Experts of a small language model.
Size: 11 layers, vocabulary 9825.
Experts: 64 experts in each of 11 layers, 2 picks a token.
Training: a variant of SOAP for the experts, 1116M tokens, 8544 steps.
Below are experts of layer 6 (counted from 0) of a mixture-of-experts language model. Rows are named router (the router's row for the expert), up (a neuron's input weights, with its number) and show model dimensions 0-127. Each number is 50 + 10 x the weight over its row's rms, rounded and kept within 0 to 99.
After each expert's rows: a language model's description of what the expert responds to. This comes from a sample of Wikipedia text that the model never trained on.

# expert 54
router:57 51 62 69 51 64 62 54 54 56 70 43 49 45 45 45 53 45 23 48 55 54 57 59 38 51 55 44 54 53 55 48 44 55 44 43 53 38 64 47 33 53 60 59 53 50 53 60 54 41 54 40 21 49 47 31 55 54 43 57 45 47 32 54 53 66 49 57 45 52 51 42 56 50 48 58 43 51 60 43 51 37 59 48 37 38 56 56 49 33 64 54 56 59 54 57 43 64 40 37 37 27 46 51 56 56 51 61 51 37 59 63 37 60 41 49 47 64 46 59 45 48 37 53 61 53 50 39
up0:57 64 55 35 52 67 49 53 51 54 48 50 43 62 50 51 61 63 50 53 56 55 51 33 38 51 41 49 48 46 40 59 59 42 66 53 51 36 54 32 64 37 59 73 45 32 50 58 48 67 59 55 38 54 57 52 58 30 38 54 38 28 55 47 50 37 30 42 56 48 47 60 46 51 40 60 52 51 56 28 37 37 37 49 58 40 63 61 34 44 53 38 56 53 57 48 50 52 36 60 27 43 49 44 62 40 63 31 45 43 55 53 25 48 43 63 52 50 67 54 31 44 46 58 39 49 60 41
up1:58 48 56 52 59 57 46 63 59 38 39 70 56 40 68 26 52 46 26 46 50 69 56 48 44 41 63 47 61 48 75 46 42 53 35 36 42 45 55 48 43 58 34 35 57 59 31 59 56 38 36 43 55 40 44 53 50 44 67 41 57 48 44 46 57 59 62 51 50 51 35 37 52 43 58 44 51 60 45 57 45 41 60 52 46 41 56 34 52 46 54 47 59 53 52 39 48 57 47 37 60 42 43 35 51 42 50 75 50 42 54 57 47 64 42 45 60 57 38 41 51 55 47 58 50 31 52 57
up2:54 42 50 76 40 57 38 65 52 79 74 50 54 42 52 55 55 60 50 44 48 57 70 59 38 51 33 30 58 55 51 58 49 53 37 58 57 36 48 64 54 36 52 50 46 57 52 55 59 42 38 61 46 59 53 60 62 36 52 58 37 49 58 38 51 52 46 46 28 61 60 53 42 58 61 65 42 39 53 50 42 45 55 31 59 33 62 58 47 43 67 56 54 54 50 42 45 43 34 35 57 47 52 42 45 32 66 47 35 45 44 61 57 49 42 67 59 60 36 40 53 46 43 42 61 48 46 37
What it handles: Plot summary narration. Verbs, pronouns and articles in TV and film plot summaries, such as tells, tries, finds, returns, him, her, a job.

# expert 16
router:54 42 47 39 31 43 57 56 55 49 30 65 32 56 40 48 52 53 57 46 44 38 53 66 42 51 47 68 61 52 60 48 40 49 53 49 45 53 39 67 73 65 50 70 58 56 48 47 38 57 45 51 56 43 45 54 39 41 64 60 57 51 40 43 39 44 43 63 49 53 50 45 65 48 52 40 30 50 43 38 53 56 35 42 80 51 46 40 36 39 38 37 55 39 48 56 67 62 54 48 43 63 47 45 45 37 55 53 62 58 59 56 32 63 52 51 52 49 50 70 40 52 45 52 70 75 46 32
up0:64 60 76 51 59 57 60 43 52 45 65 71 60 60 71 54 54 59 45 46 53 55 57 70 58 54 66 51 38 35 40 48 58 61 62 41 51 43 32 66 62 54 42 57 36 50 51 60 39 51 44 51 51 52 42 59 66 49 58 35 59 36 53 39 37 61 68 46 44 47 58 48 40 36 63 43 44 30 49 44 47 56 51 56 50 31 63 56 46 43 44 38 44 40 49 48 45 49 51 55 49 45 49 57 53 44 59 70 42 64 60 23 54 31 38 57 48 40 37 72 51 47 67 52 25 74 56 45
up1:69 66 39 52 58 49 54 46 21 54 67 47 47 45 47 48 54 49 57 43 61 68 51 40 48 59 57 49 49 39 47 61 57 65 52 39 48 56 40 56 35 60 52 51 50 53 59 44 53 63 43 56 60 38 44 51 54 32 45 42 44 58 50 35 48 60 63 44 48 48 40 48 34 59 47 51 47 25 56 43 43 42 63 48 48 49 54 39 48 54 51 41 52 47 44 55 30 49 32 59 41 56 62 53 42 44 45 56 51 53 38 56 37 63 41 56 62 50 44 52 63 56 64 46 29 54 44 78
up2:50 36 42 39 30 49 64 43 61 47 50 55 35 41 45 55 59 60 44 43 68 56 64 63 55 58 45 42 62 44 41 45 42 40 56 56 53 60 67 61 61 54 48 42 48 53 46 56 68 40 51 48 64 58 49 54 57 60 56 45 56 46 50 59 55 45 57 48 50 41 49 45 38 58 60 44 51 51 59 24 41 48 38 70 46 43 40 68 44 34 51 64 40 62 42 33 54 47 68 56 45 47 67 50 49 51 56 64 47 45 64 60 45 64 36 58 57 38 51 73 46 45 44 38 53 67 33 53
What it handles: Name-initial letters and numbers. First letters or pieces of rare proper names and year or number starts in lists and tables, such as C in Cinciș, Enobakhare, 1801.

# expert 15
router:41 51 64 49 37 61 58 50 32 57 60 63 67 54 47 38 52 53 45 51 48 37 54 50 50 58 44 63 34 41 49 59 62 62 67 34 55 52 42 47 58 77 16 30 57 60 58 38 52 61 56 53 50 55 38 40 73 42 53 45 57 39 58 47 45 55 53 72 50 48 44 56 59 46 45 54 58 49 46 51 61 52 57 47 60 57 46 43 57 52 59 48 60 49 34 45 36 42 58 50 55 53 63 64 56 67 50 36 68 54 34 46 43 63 45 41 49 50 54 59 57 59 44 37 42 39 33 49
up0:36 62 51 54 43 48 55 33 43 52 69 60 56 42 60 51 45 51 40 45 48 38 56 62 74 46 61 47 52 39 37 45 55 41 57 49 61 34 66 50 52 57 41 65 36 57 59 50 49 50 51 53 49 32 26 63 61 51 61 50 64 50 61 50 55 59 54 54 39 58 54 48 53 59 28 54 55 36 42 42 61 36 60 67 46 48 46 45 46 53 69 59 46 34 56 57 29 51 56 48 44 49 56 52 41 56 48 53 61 19 44 45 59 35 44 22 47 43 41 61 55 63 66 55 40 45 51 45
up1:30 56 44 50 40 63 40 57 54 53 63 41 65 42 36 52 56 48 43 35 62 56 44 40 37 76 67 57 41 41 52 31 61 48 67 56 44 59 42 52 34 42 50 51 40 58 45 43 27 38 50 38 39 51 49 54 65 45 47 38 61 54 68 43 59 48 43 64 42 37 51 48 39 41 48 53 64 35 61 44 36 57 53 51 52 46 43 40 50 77 59 51 48 41 34 50 46 61 49 62 47 66 66 56 43 49 71 31 67 50 36 45 36 66 37 55 59 69 42 51 56 50 38 78 44 47 35 54
up2:57 52 59 41 61 47 62 55 61 44 51 63 73 57 25 42 55 48 25 56 43 45 73 48 82 57 52 57 35 31 49 57 49 52 36 49 54 44 35 57 53 53 40 57 70 48 53 60 54 55 62 41 51 48 58 57 43 53 56 54 42 43 52 54 49 40 61 43 43 37 45 60 57 47 65 42 44 53 52 44 58 59 36 48 51 59 41 40 51 69 48 74 54 52 51 45 37 49 50 52 49 41 58 60 47 42 56 44 62 44 45 53 60 46 56 33 36 50 54 51 53 61 58 73 45 45 51 57
What it handles: Prepositions after clauses. Prepositions "on", "at", "from", "for", "after", "during" beginning dates or phrases, e.g. "resigned on 5 September", "At the end".

# expert 46
router:53 32 57 50 37 39 64 40 31 43 33 50 53 39 42 46 52 54 63 46 58 42 42 25 63 49 32 65 45 50 69 37 58 50 51 54 46 57 66 30 30 59 41 46 42 35 69 35 48 55 45 55 54 48 64 54 41 44 40 54 53 44 54 47 66 40 53 52 60 50 52 38 52 61 62 46 74 45 38 47 57 44 54 47 47 47 39 47 44 37 54 38 54 49 57 63 48 47 50 54 53 52 45 56 57 40 46 65 66 59 48 47 43 54 45 56 56 41 52 44 64 53 34 40 61 45 40 45
up0:39 48 47 65 66 45 51 60 40 70 49 55 46 48 52 45 58 57 65 62 44 41 75 58 55 71 50 58 38 59 46 35 68 34 59 66 55 36 48 37 58 62 38 52 46 40 58 45 36 38 37 69 51 70 59 54 56 51 58 53 50 50 78 43 59 47 53 65 48 54 42 62 69 50 69 53 61 40 31 46 47 42 38 63 40 66 49 69 38 62 60 48 37 50 43 54 57 45 53 55 53 62 52 53 43 41 45 45 45 66 67 44 54 55 46 54 42 26 37 71 33 35 68 40 44 55 37 36
up1:54 51 62 48 38 61 60 43 42 56 51 51 55 60 63 45 61 41 52 51 59 46 44 55 59 50 47 41 64 48 62 53 48 57 52 43 53 63 52 66 40 52 59 48 42 50 54 41 49 40 40 50 58 64 40 43 61 59 57 42 36 60 65 47 55 46 58 52 61 49 42 26 39 59 39 49 58 43 69 50 47 40 53 65 66 47 40 42 58 57 43 60 40 68 38 36 57 54 41 53 56 50 44 44 53 47 60 52 47 49 57 25 73 39 27 42 36 51 42 67 60 46 50 30 65 57 26 42
up2:70 40 47 50 47 59 65 65 50 24 60 62 59 50 34 46 59 45 46 55 46 48 57 64 54 51 36 49 47 64 38 46 58 40 41 60 45 56 58 44 36 37 39 49 64 36 30 50 29 49 43 51 58 45 48 77 50 55 39 62 67 51 37 63 55 66 29 50 65 35 70 59 38 50 46 33 64 46 53 47 49 50 52 57 38 53 57 47 35 56 52 42 46 48 48 50 38 66 47 35 40 56 52 65 50 59 53 50 35 63 38 42 38 64 51 57 59 77 33 47 50 47 55 41 51 69 44 50
What it handles: Education and articles. Articles the, a, an, and words in education and biography text about university studies and degrees, such as studied, graduated, degree, the Faculty.

# expert 53
router:56 44 37 45 59 38 27 43 41 35 59 71 43 28 39 43 60 46 34 55 49 58 45 58 59 58 46 51 40 54 63 26 52 58 51 25 52 46 49 48 55 50 55 53 36 44 44 52 41 62 48 48 67 49 62 37 35 48 33 48 45 39 58 41 57 71 48 48 56 65 44 43 59 41 62 56 32 48 30 47 46 44 56 35 45 56 43 34 57 34 54 42 29 66 29 60 58 66 51 45 55 55 58 55 43 45 56 60 49 45 48 52 54 42 31 68 40 53 76 53 44 54 66 50 67 50 34 49
up0:31 43 35 36 46 42 55 53 52 42 55 49 43 58 49 42 47 58 57 40 43 53 58 52 48 48 38 50 36 49 60 41 41 45 38 37 71 51 58 39 58 47 56 43 37 54 52 53 53 79 46 34 61 56 50 49 66 57 59 47 58 61 59 55 52 62 56 49 61 49 50 52 68 63 36 62 39 59 48 59 65 30 48 64 48 43 56 45 65 51 60 23 43 43 57 46 42 34 48 49 38 62 65 56 46 54 59 49 53 67 55 48 46 63 43 41 50 43 66 51 51 43 64 57 64 59 32 31
up1:41 40 28 65 37 60 56 23 39 46 65 58 33 58 45 53 50 56 47 43 54 54 61 58 50 60 53 58 44 60 69 63 33 48 62 64 53 46 47 37 56 55 57 55 67 41 55 44 46 50 32 70 13 42 67 43 59 43 47 42 35 41 50 46 60 56 40 52 56 64 56 48 45 54 50 35 31 36 75 67 28 34 50 55 50 68 43 51 41 47 55 48 31 61 44 61 44 51 48 45 38 46 49 56 43 65 44 55 29 49 63 53 60 38 37 70 45 60 58 53 64 41 41 66 45 56 42 44
up2:40 61 48 67 58 66 59 66 61 25 45 65 43 53 59 54 59 43 57 54 57 33 52 41 57 48 46 47 66 55 50 62 52 43 56 43 62 51 56 39 41 55 51 53 48 34 42 50 52 41 47 62 65 71 71 40 57 57 53 42 56 43 45 48 54 70 40 48 49 37 43 53 67 59 37 56 53 55 46 43 37 25 38 56 57 45 48 25 40 49 50 50 28 55 55 68 78 62 46 48 32 60 85 41 49 67 50 49 33 50 48 43 47 43 63 35 42 49 75 68 56 53 58 57 39 45 42 47
What it handles: Male first names. Common English male given names and name pieces before a surname, such as John, George, Ryan, Christ(oph), plus the pronoun he.

# expert 21
router:59 65 49 45 44 28 58 54 39 50 76 59 48 35 37 51 46 49 39 48 45 59 49 47 29 42 31 51 57 64 54 40 63 60 49 51 56 50 64 55 60 67 49 55 31 45 56 52 51 56 50 57 53 55 42 37 23 48 57 46 59 46 41 51 54 39 48 52 58 63 56 28 49 52 35 44 50 44 57 65 51 40 49 50 52 41 59 55 44 35 43 62 66 46 67 76 45 54 68 57 44 35 47 49 23 45 67 42 35 38 47 53 46 67 54 42 55 55 57 59 51 44 49 43 36 50 60 52
up0:66 41 62 49 42 50 63 48 46 56 69 63 59 68 51 40 59 42 45 50 52 62 46 57 53 40 54 53 49 84 51 41 44 30 55 38 53 58 55 57 71 71 41 45 35 36 53 61 60 59 64 51 46 53 53 63 49 45 59 43 46 63 47 49 44 40 63 55 53 42 53 51 48 54 47 43 21 63 47 46 45 39 39 56 51 33 57 40 47 54 38 55 67 54 54 47 58 46 51 44 50 47 35 35 60 54 56 33 62 43 37 42 44 43 60 42 53 53 66 59 56 62 56 34 44 22 41 44
up1:53 61 48 52 47 45 41 52 55 58 43 58 44 48 39 36 61 42 77 31 52 44 62 45 36 60 51 54 51 55 64 46 46 58 54 33 49 46 55 52 44 68 54 36 53 38 26 69 46 58 52 62 65 52 63 53 49 59 56 49 50 49 47 59 52 57 41 52 52 60 70 46 53 49 60 55 52 32 34 60 66 48 41 53 58 51 52 45 44 42 35 67 52 48 60 56 58 55 50 47 37 32 66 43 27 58 49 50 47 50 54 56 60 48 41 31 56 34 41 57 43 51 48 47 52 42 52 47
up2:64 52 45 41 36 44 48 51 46 55 50 52 62 46 46 48 55 41 49 48 49 34 47 48 52 57 58 58 61 45 54 53 55 60 53 52 54 59 59 50 74 59 63 64 25 38 64 49 73 38 33 40 43 48 30 44 66 40 51 41 39 41 45 64 51 62 62 78 24 46 62 45 57 39 58 51 55 52 55 25 36 48 47 53 36 60 63 61 45 39 39 50 61 43 33 67 57 54 64 59 58 74 48 41 24 60 46 28 45 59 40 60 45 52 47 61 32 53 61 56 57 75 56 67 48 38 52 54
What it handles: Two-digit numbers. Whole two-digit numbers in table cells, dates and stats, often the first part of a larger number, e.g. 18, 12, 13 of 1785.

# expert 1
router:48 35 43 59 52 33 35 44 73 51 68 44 43 50 52 38 44 62 64 36 45 41 52 51 47 66 50 28 52 43 46 52 64 53 51 46 48 33 54 60 41 48 37 55 55 45 33 42 30 51 43 49 51 54 49 46 49 35 61 50 59 73 40 54 29 41 56 59 48 49 60 53 61 38 49 50 43 58 45 58 53 48 45 52 35 49 66 54 57 59 64 64 38 58 37 50 44 44 69 63 63 52 52 47 52 42 49 47 52 45 58 52 61 57 53 53 48 53 42 55 38 49 43 45 49 48 54 49
up0:55 48 49 46 51 49 44 38 46 59 69 54 48 48 33 60 69 64 44 34 52 49 56 57 52 42 59 42 38 62 52 44 33 62 47 47 59 42 62 56 46 56 50 64 52 53 37 43 49 59 55 57 47 40 47 71 52 51 65 44 53 36 45 69 65 38 46 48 55 50 68 51 33 39 47 42 52 46 46 60 54 33 56 58 62 23 55 51 44 66 54 26 36 51 42 56 47 22 51 38 51 40 55 67 47 55 60 25 53 43 43 50 68 59 49 64 46 51 52 55 36 50 50 52 36 53 42 49
up1:44 48 53 64 33 39 46 41 58 39 53 21 48 51 45 56 49 44 41 19 51 40 55 48 54 48 46 64 49 37 35 59 48 54 49 35 65 42 63 34 52 52 67 30 46 57 56 53 60 38 28 45 46 45 37 49 52 69 50 44 55 76 50 43 56 50 44 57 47 53 54 67 50 56 61 43 30 58 32 57 38 52 42 54 35 42 51 60 50 57 57 47 45 67 35 55 52 38 57 36 48 36 49 42 40 52 49 53 40 54 56 42 40 55 57 48 59 51 45 35 66 61 53 81 77 51 41 40
up2:60 34 49 69 64 57 60 50 58 47 65 45 69 53 36 57 48 53 54 49 54 43 54 33 54 43 38 38 35 48 38 60 48 45 37 49 54 29 53 62 46 52 51 44 53 45 53 54 55 42 46 56 49 54 62 40 48 55 55 52 39 52 52 44 40 51 36 40 42 33 60 50 56 56 45 46 29 52 41 48 36 34 67 47 43 69 48 53 51 65 63 45 42 61 34 61 29 42 51 34 57 45 44 62 25 38 60 69 55 29 56 47 53 33 51 68 51 46 53 39 46 53 32 57 58 39 54 50
What it handles: Preposition "of". The word "of" after quantity or relation nouns (one of, part of, member of), plus for, about, among and Romance "de".

# expert 51
router:56 46 57 36 49 46 54 64 54 62 23 71 65 73 62 29 42 40 57 33 45 42 48 59 48 43 57 57 72 56 49 34 42 45 42 50 38 26 69 55 57 31 53 47 46 30 56 54 43 45 55 50 35 30 46 65 68 54 54 47 44 51 51 67 33 48 65 55 42 57 49 58 48 41 54 47 50 52 42 58 43 44 64 54 40 50 47 50 43 43 64 54 51 53 41 44 40 44 34 67 51 48 38 56 52 48 47 60 60 46 54 49 35 51 34 35 62 49 40 43 56 48 58 57 69 48 57 56
up0:41 55 60 62 45 65 49 56 54 36 52 57 58 43 50 43 30 39 33 48 60 51 68 56 50 55 50 52 62 75 23 46 45 44 40 42 44 49 53 45 42 42 60 43 58 46 33 56 42 31 38 54 65 50 40 64 46 55 40 47 56 58 38 53 34 53 57 51 63 43 51 52 44 59 53 54 44 42 55 45 60 56 45 40 53 70 44 52 36 50 63 61 54 29 55 57 56 54 59 46 36 55 39 62 48 32 53 70 34 36 58 50 56 44 59 38 69 50 48 39 57 69 43 46 41 63 65 50
up1:47 51 48 60 57 35 53 36 41 30 55 50 65 62 28 47 36 75 51 47 64 51 63 51 38 43 47 64 52 68 64 48 48 47 39 50 51 44 45 52 78 53 48 43 41 38 62 64 32 56 34 44 49 41 51 58 70 31 57 54 52 54 50 63 52 48 62 46 49 47 60 51 42 45 70 47 50 48 41 57 38 56 49 45 36 48 39 50 44 60 47 44 47 63 55 53 61 48 41 62 71 49 29 57 68 56 53 46 58 49 55 36 52 54 50 54 57 32 62 45 41 52 42 42 63 50 59 42
up2:57 49 52 53 29 39 59 54 60 61 48 56 41 46 56 32 34 44 61 24 70 53 51 57 43 39 44 51 51 71 57 48 52 49 57 44 56 44 69 39 40 41 52 47 47 37 44 56 63 52 64 32 58 46 52 43 38 45 47 40 43 50 41 65 43 40 44 52 45 52 59 59 45 47 46 40 39 61 48 52 57 46 35 56 45 50 43 49 42 67 52 41 47 64 44 47 45 60 44 52 35 37 55 44 46 42 55 36 46 35 49 47 46 48 54 53 49 55 47 47 44 41 66 52 50 53 41 58
What it handles: In/en name pieces. Word pieces like "in", "en", "lin" and single capitals inside personal and place names, e.g. Sendin, McLaren, Chinandega, Rudd.

# expert 30
router:46 53 52 54 46 60 41 66 58 61 45 80 37 53 63 56 40 78 41 32 52 45 37 63 58 55 48 52 58 36 63 55 53 51 47 44 39 38 49 53 36 42 39 37 56 49 39 61 41 64 58 29 45 47 68 54 55 70 60 54 76 40 51 54 38 46 53 57 59 60 46 40 43 70 49 49 71 41 56 42 57 36 49 41 39 45 51 50 54 56 71 57 34 47 62 62 44 28 36 22 55 60 50 57 52 61 53 72 51 58 54 43 56 66 48 30 48 50 45 59 65 53 52 58 51 44 48 38
up0:47 52 38 27 39 48 41 55 53 54 42 64 65 49 68 64 44 53 24 68 49 37 38 52 58 62 56 62 42 53 60 61 54 56 46 58 39 35 49 46 22 46 41 59 44 51 66 65 50 56 55 46 63 43 55 34 39 58 46 63 56 37 46 47 42 59 57 67 53 68 62 40 37 50 46 41 54 28 60 45 42 45 48 45 41 52 74 47 42 65 62 49 57 40 60 41 60 40 42 35 43 56 53 40 27 53 46 33 24 60 55 48 66 56 37 48 42 59 57 65 43 65 57 51 42 69 52 58
up1:37 81 47 37 57 59 46 44 54 65 61 56 55 33 52 47 48 46 39 43 55 49 32 57 25 61 46 80 47 63 56 58 53 41 64 40 26 57 55 53 48 55 46 39 47 46 46 71 59 43 58 40 36 64 52 44 57 61 44 64 49 42 27 60 30 58 41 56 51 37 54 35 44 40 64 51 50 29 64 54 43 62 39 52 38 42 47 54 46 60 62 50 38 57 37 51 45 51 58 48 51 34 59 41 51 51 51 52 63 41 40 44 41 48 54 56 50 43 66 64 57 51 50 59 36 46 50 50
up2:54 67 48 38 36 55 48 55 50 55 51 40 56 39 42 49 32 57 57 67 44 39 51 41 53 64 53 36 51 40 48 53 55 51 43 35 32 45 40 47 39 41 57 77 48 59 43 45 50 29 63 49 49 61 63 51 58 58 72 44 64 41 31 64 50 37 55 64 30 65 61 38 42 43 56 68 48 39 62 66 51 44 49 53 48 65 53 38 41 60 32 66 46 64 44 51 38 43 60 41 57 63 61 51 43 33 51 62 54 68 66 42 63 43 34 47 48 47 43 59 51 44 48 50 60 44 60 62
What it handles: Name-internal syllables. Middle and final syllables of personal surnames and given names across languages, such as Emmanuel, Cancellieri, Garrett, Almario, plus pieces like man, ier, ack.

# expert 61
router:49 43 61 54 55 50 45 39 71 45 51 53 31 53 47 45 43 49 47 45 48 43 43 56 47 42 63 70 42 51 28 42 46 48 40 46 40 44 59 60 67 61 55 47 53 31 50 46 56 61 42 50 44 36 35 29 49 52 50 57 49 62 67 52 45 38 55 61 53 57 55 49 48 49 36 33 45 43 49 45 34 48 38 43 51 43 42 54 33 52 26 61 67 68 40 38 51 47 33 45 61 43 73 35 69 53 34 69 51 51 41 48 55 37 63 53 49 46 34 55 52 59 42 53 62 47 57 45
up0:44 68 39 56 37 52 38 44 51 65 54 47 49 76 57 46 45 60 55 67 61 65 59 54 69 62 55 39 37 69 55 74 58 50 40 48 38 37 69 53 26 52 47 55 41 50 48 43 56 33 45 47 53 36 40 54 40 62 58 71 56 71 47 63 55 56 69 57 49 39 50 41 49 42 53 48 57 47 51 36 52 30 53 64 53 57 31 49 44 55 54 68 65 42 57 50 42 70 44 48 40 44 63 46 42 46 60 54 43 42 53 29 44 37 57 49 53 35 59 44 41 41 54 56 44 48 38 42
up1:29 66 52 53 58 40 45 65 66 41 58 47 41 64 30 43 46 42 62 41 33 38 36 39 53 49 43 30 52 57 19 49 58 36 57 67 50 51 35 35 78 44 57 60 47 45 36 68 46 68 48 61 34 51 44 65 55 40 59 51 50 55 56 62 41 50 45 54 37 59 52 48 52 64 58 45 43 35 58 53 56 49 44 44 53 59 50 53 57 41 64 45 68 45 43 67 38 58 48 54 41 53 60 26 40 57 48 62 58 42 52 65 58 55 46 32 58 42 46 45 43 61 58 30 51 61 49 59
up2:60 45 62 57 68 57 44 41 35 43 37 60 55 53 39 35 60 41 24 43 48 49 42 45 47 40 42 66 51 50 57 46 44 61 46 45 42 51 59 62 60 40 56 35 58 33 67 47 65 51 67 37 59 57 36 57 56 38 56 54 47 67 62 65 48 64 46 72 38 42 45 68 51 53 65 67 38 56 57 30 35 26 33 51 48 53 77 49 57 41 30 66 25 49 51 46 35 38 57 64 47 55 54 41 57 62 42 50 59 47 63 55 56 44 48 56 40 48 50 53 50 48 50 59 60 47 59 53
What it handles: Years and dates. Year numbers, mostly 2000s and 2010s, in date ranges, filmographies and tables, plus commas that follow dates.

# expert 36
router:55 50 48 61 45 41 34 49 47 56 50 62 38 42 30 29 37 29 59 58 48 57 38 28 59 56 45 66 45 63 39 51 47 37 72 41 47 64 47 50 57 61 48 48 44 50 44 45 72 51 57 38 40 43 67 33 34 50 52 61 54 44 64 54 35 38 54 49 31 53 51 43 29 54 59 32 31 45 47 56 35 17 42 63 46 53 54 48 50 47 50 60 49 39 43 50 55 46 66 39 43 56 54 52 63 60 36 40 41 71 54 52 56 64 56 44 56 31 51 38 55 55 55 62 53 53 58 47
up0:60 47 53 39 63 56 50 44 27 34 42 45 31 48 52 55 42 62 40 61 44 52 44 53 50 52 41 61 64 71 32 40 46 61 49 46 56 38 50 47 64 51 56 61 59 54 53 69 69 60 41 64 48 42 60 41 55 57 53 48 52 51 55 53 45 41 67 58 59 49 60 55 52 63 52 32 36 42 45 53 28 32 30 72 43 35 61 64 64 38 48 60 26 51 46 42 56 57 60 54 56 50 40 48 52 50 55 35 54 52 67 43 69 74 42 50 51 41 46 39 53 41 54 59 33 47 40 45
up1:46 59 33 54 41 26 62 50 45 43 44 55 50 52 39 49 47 58 65 45 58 52 45 29 34 52 58 55 63 63 52 40 64 44 66 42 48 33 50 58 49 39 50 60 46 30 43 49 58 41 39 40 66 49 65 55 61 48 52 75 65 30 44 72 49 43 42 39 44 56 39 49 60 62 62 47 52 37 34 52 35 26 37 66 47 48 56 52 40 51 53 73 52 46 48 37 55 50 38 42 30 41 58 42 60 48 49 59 41 58 61 43 38 39 44 48 38 54 46 59 50 55 40 56 45 30 59 57
up2:44 41 52 55 33 64 59 21 32 49 48 55 52 44 51 59 49 51 57 26 38 64 50 51 54 54 49 32 38 61 41 52 68 36 59 45 49 53 33 50 53 55 53 40 57 45 45 45 49 60 48 49 63 63 32 65 54 46 49 75 39 56 64 31 46 57 63 34 59 25 51 45 37 47 59 39 50 58 42 45 60 33 46 51 53 38 56 47 31 44 63 65 52 59 40 50 54 41 61 60 52 61 67 44 45 50 62 45 41 51 58 60 43 43 46 66 55 35 42 34 47 70 62 41 42 55 56 63
What it handles: Vowel-final name endings. Final vowel pieces like a, ia, ina, ara, o ending foreign personal and place names: Giorgia, Tijuana, Famagusta, Flamengo.

# expert 34
router:35 27 49 41 47 47 47 43 48 45 42 45 40 51 43 47 49 65 65 48 50 54 53 43 51 49 34 56 50 40 71 36 33 47 73 46 44 54 44 50 47 49 59 46 62 68 55 60 47 56 43 66 43 40 48 44 67 49 50 57 52 45 66 48 53 47 53 52 42 47 50 51 50 43 37 61 39 45 46 37 54 52 61 48 53 77 38 47 51 46 39 53 46 57 47 59 47 53 44 49 64 40 59 54 69 51 50 38 51 55 71 43 46 44 38 63 49 39 58 29 47 56 50 69 58 66 43 60
up0:52 40 47 43 36 59 55 41 34 62 76 44 48 51 66 36 28 44 79 62 48 54 46 38 42 45 63 56 49 56 53 58 48 62 63 60 64 62 54 46 46 44 37 57 46 37 63 58 59 53 44 63 56 35 49 46 41 48 65 48 48 45 52 43 53 47 47 46 44 66 45 50 46 39 69 47 64 27 58 66 64 55 38 47 40 33 42 35 47 51 37 71 34 55 48 49 33 45 59 39 72 48 52 48 50 42 53 45 50 52 65 47 50 56 40 43 46 40 59 49 45 66 55 36 47 60 43 54
up1:49 38 40 55 44 58 53 63 61 44 37 59 54 38 58 55 48 56 70 37 42 51 47 41 67 43 46 53 53 51 67 35 48 52 62 45 63 55 44 42 50 38 56 57 52 65 34 60 56 60 61 49 45 59 53 59 50 36 52 54 50 45 37 45 51 44 54 55 48 56 56 57 32 50 50 49 46 43 51 71 38 51 75 26 35 56 56 33 49 43 36 55 55 57 42 59 26 67 45 54 45 41 36 48 52 50 58 46 42 38 70 40 51 58 30 56 64 50 43 52 53 52 46 56 50 51 55 58
up2:45 37 50 25 55 43 36 35 46 46 36 53 45 39 32 47 41 59 54 48 41 66 48 56 48 37 52 56 49 55 44 57 46 38 55 57 68 55 45 58 39 45 56 37 47 48 54 59 61 54 38 34 55 43 62 60 50 25 26 47 50 62 40 51 46 39 40 55 56 60 49 49 37 29 38 57 47 44 42 57 48 33 63 32 56 48 53 43 49 49 61 46 54 26 65 36 39 67 41 57 47 47 59 41 48 66 41 65 54 42 64 38 43 43 43 51 40 41 44 64 44 78 51 33 51 50 61 46
What it handles: Numbers in tables. Digits standing alone, mostly single numbers in sports and statistics tables or scores, such as 1-0, 0 | 0, 267.

# expert 43
router:63 53 60 40 44 39 61 33 60 47 52 45 62 36 61 63 55 54 40 49 49 37 40 65 58 51 57 54 36 47 61 56 40 35 52 72 34 45 49 55 48 57 70 47 39 46 56 43 56 54 42 45 56 23 43 64 21 65 45 40 31 50 50 57 57 54 54 19 63 48 60 75 61 57 61 42 67 65 63 55 49 42 42 54 57 64 49 53 53 42 51 38 46 40 46 59 44 53 49 54 35 56 41 45 53 59 48 43 56 49 56 70 42 62 48 58 51 46 31 62 55 48 63 52 51 43 64 77
up0:48 52 39 56 37 54 45 40 29 42 60 49 52 38 54 56 53 47 39 48 53 48 54 58 53 44 46 62 61 66 53 50 59 54 40 64 54 48 59 55 49 52 54 50 37 44 48 45 38 36 55 49 47 28 39 53 56 50 46 49 52 51 55 56 43 42 29 31 68 58 54 48 55 70 62 44 47 56 50 38 64 35 49 41 35 50 37 61 52 53 41 47 56 51 46 59 49 59 43 41 51 39 61 66 58 58 43 54 59 50 45 39 65 30 39 65 42 51 36 54 42 51 46 52 34 45 42 64
up1:52 57 41 49 61 50 57 49 47 44 50 50 53 49 52 56 66 56 36 34 50 62 61 43 44 42 58 42 46 54 30 59 54 50 67 58 50 39 60 46 60 60 61 47 36 70 37 50 50 52 37 50 67 25 47 50 64 43 57 26 46 47 46 55 51 53 32 62 44 47 45 37 32 50 67 47 48 60 60 31 36 54 35 42 48 49 46 46 52 40 35 44 59 40 51 42 30 65 35 66 54 28 40 55 49 67 54 44 66 54 49 54 38 39 47 39 35 58 64 49 48 40 68 68 18 52 66 64
up2:43 28 43 50 19 60 61 36 39 40 76 61 53 61 38 36 42 61 51 71 60 38 50 57 38 44 45 27 45 44 60 46 48 48 58 59 48 43 59 40 57 57 63 51 55 38 58 23 47 65 38 43 44 52 57 62 34 40 40 60 40 22 53 54 43 34 50 38 40 51 37 37 36 47 62 33 47 42 41 36 44 38 42 54 36 62 46 57 52 39 55 42 40 65 46 37 46 49 50 46 51 65 33 32 52 43 47 60 42 42 51 43 57 55 50 53 70 26 50 53 34 52 55 52 41 40 59 46
What it handles: Agent and conjunctions. Connecting words and, by, with, under, &, often the passive "by" naming an agent, as in run by his wife.